config = dict(
    n_head=7,
    rope_fraction=1.0,
    tie_embeddings=False,
    decay_fraction=0.567,
    batch_tokens=131072,
)
Below are experts of layer 5 (counted from 0) of a mixture-of-experts language model. Rows are named router (the router's row for the expert), gate (a neuron's input weights, with its number), up (a neuron's input weights, with its number), down (a neuron's output weights, with its number) and show model dimensions 224-279. Each number is 500 + 25 x the weight over its row's rms, rounded and kept within 0 to 999. Numbers have three digits each.
After each expert's rows: a language model's description of what the expert responds to. This comes from a sample of Wikipedia text that the model never trained on.

# expert 3
router:474541541480520454519515507544524522438494480479532524503473488520492508506497479482484494465474499539477510449467496487509504520520473501509515504523499525511501497521
gate0:502498489517471559491496527504521483432511507500503473494501518517446522473505493535462517531477537521492505458521556487475481497483493497454525508488547504489509486454
up0:469441459464501493502505589471460494465493515505510478482514493476504508479491530523484490491462509520471488524544525478531490489508490430533476474493479449517439539518
down0:470509517517490501524459467459503497479498519524474483472528526494558517527484489463465537483496450459557506500501554535503543503513456457470508455537510451501506466521
gate1:506540506515537484507509509479417515524485493520501493503493503528549529498471464502499564504485534487487498440476485452488485482511490462513522528506490510459460487517
up1:439475532474549470512506468514495492518493503496543518461454463546458502559478476513475519483502491522473502488492474506468495499490460515499495475496491476498514513485
down1:538508487451493498477526485510505515502480524538492531533520500520454529494508513497512502487491448503452505495489495470466487511473503505517529496486476477479465580474
gate2:524527547497539483495523495539457493543497478493493494494459499533465513550464493518497495509510554486493506488517470482482471478522456496499544542532519499484506445557
up2:486531502500512464516487470510489470513487502468493510513485516523447526503470523490498499507506579485470464503496492475475514509500439507453518495534533533529525496518
down2:480494524472503504490536478525511514509477551550493500469524501531518522525476511493492478496465439526487495470482508506477539470514520495520551487475497444500495511512
gate3:483481559572483497521489490515479481469503496500520516506479496468466480540477514512514540511539485517479507509493500502495517483468493517480538487530460505510539511509
up3:511518542525459505513576497540468527467489505502513498499505476477484507512452518499503534519497510514490493487512513469510487476481532493504506515522501499492507581547
down3:484515486486483545503514513478525528443489469483515510477494476530510527500521495529477540498463482466446501530486530494499550457541461532529463519494514476479534486523
gate4:473480488492509482496566469492450472533499521509497500500493493456520530517526471518482509516510487497476508551513504517481455473495504461474513495498493488475503496479
up4:513495465539513514478519505447541504482532517496490502504522538482490477443510520495502486526481488506505501490535541490497510510502506498528443481485482457520481540554
down4:507477505505485500451514523505507498484498495545526476471499501472522511514458498527479499522504465462505504511503515515490508487492444488458485452496499452500506504518
Newlines before section headings or paragraphs, and the hyphen bullet starting list lines, as in "- Production company" or "- Lluís Claret".

# expert 30
router:463489525481492480518518539524464522489467486539535504487488516507517503508524458488490511490457494566504520478494467512516468517535530504511520492505498499499470462487
gate0:473458475469522500512479556484496459499497490492491447519501475520516455540515523549491508443526464522495500500501474441509494525518503509522503505524501507519447444510
up0:466489425481485524534485533501491463492520492528497445522502511482523509520480538529508528492556447538491517510513462427532491502474506519527500510469508511489434448516
down0:493541506474457486595530532454481458457491494525535482531501493510561516516519510514531527489498519579471519515481490476469483491531542499516511517473497509499487527445
gate1:483463460503507563483521512509542498504506497496544501540502531464492529473533512504521493529481483531487548475500546529506485526473499486492515478498496517493502514542
up1:541520492487501496492502464466445521508529516502508515524521489500521526531485482513495497444466492447479509489518510542501494518534520511475563503546483500498553495561
down1:509488508495467534465517491485516494520507513497520503500485486519492513509475489512510462479528460490478537512520516495497499517505516481463571516497514475451519489499
gate2:463544527555458465483465497523500498519483521458507481492498465526483477481573472524494482504512519481503492485498490510525509508523528467477501500490515499474577476470
up2:470494553553530498470451527554464489500470519522490463466443524532495458479506469498520483513489544486508520529549502510497489519511539537518498473495503480527537531462
down2:533485528482544501497509500494515488506503545472518506479511503501491498437509531486487477492479464493508481514529505530486478530533492523485492553501453546462501462494
gate3:463484494482521506512547515488498524493490507508538487485517527506506510469490508509511510548509498505479495493524514490476445519512526488479494488489534532455507531461
up3:498500474477463509488515485542560485517500517488499518482477480474492486518450470516465483520505495547495461484511475483519490486504518495463479495509521466460481519466
down3:486519527500508463486507489549521500511506529475472533530498514508531526506478477472482498471479510493523483498490508565526508517492480523540494515451518480551492517455
gate4:480514524520488484525495524502526524510495512509535558517443490501507543517523526528461489500459520498465523524499515498514498457478493514540510459510521474496496528469
up4:539506510573502520481527488514436513494509489458468451485480504512468526465505494505453452546502521510564484520472514475505476521528503491499491478501519514499534486497
down4:480504486523495494521531490527512528490452481457476534491504520492512497560511473479507521475492515550492480508506478517511448528486515479454489495565484443506488509480
Finite verbs is, was, has, are, can right after a subject, especially "it" or "there", plus closing parentheses and quotes.

# expert 31
router:499513497492524482500554498525477526477466508519533533483476500503471479513515438542484544493455510518482530480518490474522477479505525550526513542507517496492470488530
gate0:512546506485510509522493519576469481486511472537520530523479474457508552492451513538473516521499496525508535551510489522488501448500502542534545512530542509491525486503
up0:507512552515470527463493501476469546475472489487447494491513480464495495517490449476448519483465531431487453532484489510531502560499500483513496498492463529468496476509
down0:511512492506493494496547513495503475488515481492484519502499488497495480506517517480504507532497490472539493502498494522481499490564478478526541506522491518530470486497
gate1:541496564471501497497520506501492464519496474456493525539472523503493514487490491503530490470519474515475480492478498500524497498503528511546548456487507541495490523509
up1:480502530539515525502423486477543510481512529536495459526503534471478466489517515489500523537512492514455512516522507502500542511493522548490446486520529507487466539518
down1:486505482490478548480424480488533505521506486470505501492510459499533482491506536445496528492459534488520513499504524481464494530518517535488511493519476498450509506484
gate2:538509500469507490540473474538496490530481511492534524483499487487470466563500506528511498510453471507519489498505462476507504474497499520507470529515523501513473460482
up2:479499511511496489459518499447484539476564493514502508481463506535516521510464479518474453474534491484493530495502518504476482526468475483527521466502463486505484519528
down2:541512494517488500481510506533482523504462527502514458504524503538428500512480525504481497504493491473508513470507483527512462503544514481510485470524507468535474469503
gate3:534526490483514511478474477508508486482480511470532429451508496520479477546508471492477519518570487491518455506495501508512465479479542531489537511570510509477490439505
up3:488495467515513476489509505486508511526503493484494463582536511485456477489526511510469504524470500482511489469523496526498510561516490538476500483500519475478515483516
down3:479503466506480487475541520454523466519516457482522528480482449464498483470481514519503487505509528503478501466483532518462478528520500472509476529507514483502530514491
gate4:497453463493497496540497531492532491495522485448504465502523459503483503474502511481516483498449491496477464492522494469488514464534470489532502500493486502519525487518
up4:474481516540511500486544441479517453531487544470517514471513473510508514448495494493475492512514519464498456481515446509457525512497513449547472481490500474498525532481
down4:469529541513501522512486510537511508500516472487491492495476496528512472513523498502541495513514467529490547459503503552522500516510510491470467484486463503490519492501
Articles and possessive determiners before a noun phrase, such as the, a, an, his, their, this.

# expert 12
router:458526486456518472525505471511485518475497474539553530505449479482487521562502478517443507477469468555516528480477479498485474520499523512556514498522550489516459501536
gate0:492447487444461535544529499510503531531495537540524524471478478461538515492501476507493492461497519502516512474516479491498501526528503508492506492479516484515531483520
up0:498490544504521449507508525524467491469558498498482513494511519502514475485501462557490518537547494511507488479517512565450473511514475510434484518498429489495517524474
down0:513521513460486492581515518517498523482504470518481519501478500524530545526486512497550515494479505500500503512493454487548493507527483491498485537514526502536478477494
gate1:490500480530483474476541483523492535493497508551544522451483515513500517539527565484524530498491511494473471475511511504541470450523482460507498511564529529501475471500
up1:509525529488498493478484510502497508497480468452500512512516467520542517531503494491461516454506549478498498501485488529453495487496487485536493510507506511511514489500
down1:471542506491513516515494451495478496518483459504501526540497449467489454496502516503518519486499541526458483518537522497456451463502478454491520521507494513460473533503
gate2:485529523493523472512547513547497495478472526487470493532520521512535472460501475532513508476499494495498475490505489502489450515524489461514478519518489543501560496512
up2:544474525522525522485501488499507530528527476512510480511502482462447516504488453503481468485515502507493478555501542455477492489493485541457482517504467465502485508492
down2:464472471503485465503511518536461498537478477552523469499530472497474502529483485549455476515494484477517486488497501530513436493526491508536443511533521476493451454551
gate3:465491533506475504512479512501477482444525509548505514503458509527493495509493479439523476492499496504503526465498476487487512530501509542531490495496474482497482499494
up3:483496523491513487556517561505465542469485476497490466493505501445533531468538463516515526437465477498516510514491502509519475527520499521516503516519519519495451539482
down3:507508491488476483469491499474437472493473522489503469512570470479509524510491511507492478510490520456500511544499526490455525475466488511457495477479508506489471511496
gate4:537504482531458519499531448543499548471537522510518495496490472527483510485487463513504479514442450506453487512530534463463429515501503490533477475475509493499499501514
up4:494530482534486511514502505521511497521492536480527491552530498468506489479494519521496512482459527518517467501499460514512486505496520508529501528502470485475520502485
down4:490476504516498511477455493511457505456539484492477510529515517488514542509520489494477445479503508477469472509529525477477485513479518507504488521503517506499536515502
Periods, commas and closing marks ending clauses or sentences, often after years or names (2020., )., ".), plus joining hyphens and "and".

# expert 17
router:485524531504508498503511511501488502465484497512520547497447472495502485517522498520454506491512507569492515481477517482513499516499487528522476515493565550494497485513
gate0:509500540505494452522534503510505488472494519472515492506519525512469475459521506520525498575526506460514500507485529478507518462508502531468518505486526526499532481459
up0:531494502499560486493489467497475545483475481549499475493516492492513471520468531519499474517479462489512523504484493496482520470506502479496500498488496525507513504512
down0:508548480503519482488497515485481477515484506462474528516485465525485498471478537501522491510478508528507500480521492481549467474494484520504519456511534494552456511524
gate1:525552480491464490527475541494494478484486511540500516488501501496445432477494472517487501503473519512491515422490456468450528501497504492509470510493510526463524553489
up1:455481497504506497511517455495537513465460501503498489487451478492498482479490499539499429507534472555484525506479501520485513482500521561493496484528490487494512491529
down1:481536453496514508494543477539473497542491453480527537495469454490535505539518469453501497519497493493533493492506530496505441540497523507512530506510552511512520500507
gate2:497569488482499539470525493496476526475496478516527515478494459493484534491537507556486519513491510520472469524504487478561473486487472522490495494501488496523527489472
up2:513511483468532475536525514505486521509472481490501501500484526506545500539461501507485516445483482492508520490503504478420458486520477513514524479498536501569487478547
down2:480478565508482481480496506507490536479479517507502500476504522510553509494455465471509516478502492515478481448472490478461497509573485485455510518489482508456490489485
gate3:502507510461516501527515459485510521452495492519501504483525496507500470549428489485511499512463493531494493502492483502455474534511461521492482499494498503477506519485
up3:500459483479517530461520527488522430485543494476511498504509531527528452481497515444469483512526520533558501532454503520552520539492505492501495516492492493527509524430
down3:499534489516498505548509482467536544506473479539535499519530489521538451567477477503518523474544453535531482483501509471487493485535507511488574503517502494532503505539
gate4:504495541517484492480470490482537476478496466483536474565504522527489462490552517458497492497571539534507460501507535491556504516497496508482490529482468484525457475494
up4:506504502524512492508493493493487503493498471497511508506497526471468487488448464477496531496512476501497498498528531448500479497507482543489501493436545485541456491522
down4:517507517516475493526483481478454490439497494481484506463529518550473477502459549502497496510459518500489528451531516467465505506507496572510520474511588489458484544492
Commas after introductory phrases, place names and list items, such as Dynamite, or Warsaw, Poland; also ), and such.

# expert 1
router:505532535536540483481508476514502452470481461512514528450451523519509533524500499488498541461497519559514491504438501521492473522542512530538539516501490486491481463504
gate0:509512515555484511480464493498437460513481438480509480451509470541511532499520487466479530484555530494534518461493467499477445508535527514475514534469503488538513464490
up0:494525497474481498482536491539478500516507465497513556534458453525479496502519495529534470505487456508514432530494492486497520507536465511521437537541501472469461475489
down0:499518527534492478542492475511519519514517442516555505489482468531488479477519480499508488488525530495493475489517490510491477484511534485447507521508515508481531517480
gate1:491507473502480522514491535500477487477520501499556532533484482513530504470478526538497515501521512533498495540521464506517464545482469506522486531499515504495530483538
up1:520531498486515466495506434518547501477509487466478535447544470537515513510488492500490499547466581513479538498516554500515517514527486459497500499515479524518500506511
down1:503486527522499509446475482486492480496492518507521513499506524491498556468469514509505480508434457492493511533546504462452503507482472521505509512541508441531472490473
gate2:518538480511496504501483486499484496472517482499503510498483465517518510529518492519501480473504475500511532512484468513502522506493474517504477470509450543546469478500
up2:482462474491478511501487497508486475448531472489498517528509498486522498486471491543523530485482453520512526504503511502547547447490506490466487501518502514527445478507
down2:496462448507499488476494462537460484549500472508497485478526479476552486481466484540472500508461489510517515535465522461532502537489524525461462493511515562545489475490
gate3:504520529495541539506493509500473524509510518490498477504468487483521542493477549495495488456493511505511543485515546450541476492499445508498492498543532500536514533526
up3:491521499513579538525551505519517519502489521486485417482501517494512533497436514499537487472505529556481535493476529508455489493519498503517498490530531449513547539529
down3:510515521472491461520502467458499510493464485456522485472538462466488480459476476496519504509549524488500473500481482473499490485498531490472500486501517543518507496483
gate4:527493496490489528530525518516494493522508516495507484480485533453492471531497490488502526501509493501504477553505492495525529527508464502484486532519509527520446536540
up4:552467517516551492449472465499510475495521500507479489500476515462501449488494522472496550506518514502486470488476485482551483479505479480488487489501499507496481481525
down4:526456491500485492470509474455505471496494480479534480491495460536478477510534480469482490515469482506494489489470444463485481485447535448485465523446504469458490499490
Name pieces and words in pre-modern history, Romans, popes, Byzantines, Ottomans, often after of or in, such as Aurelian, Kirkuk, de.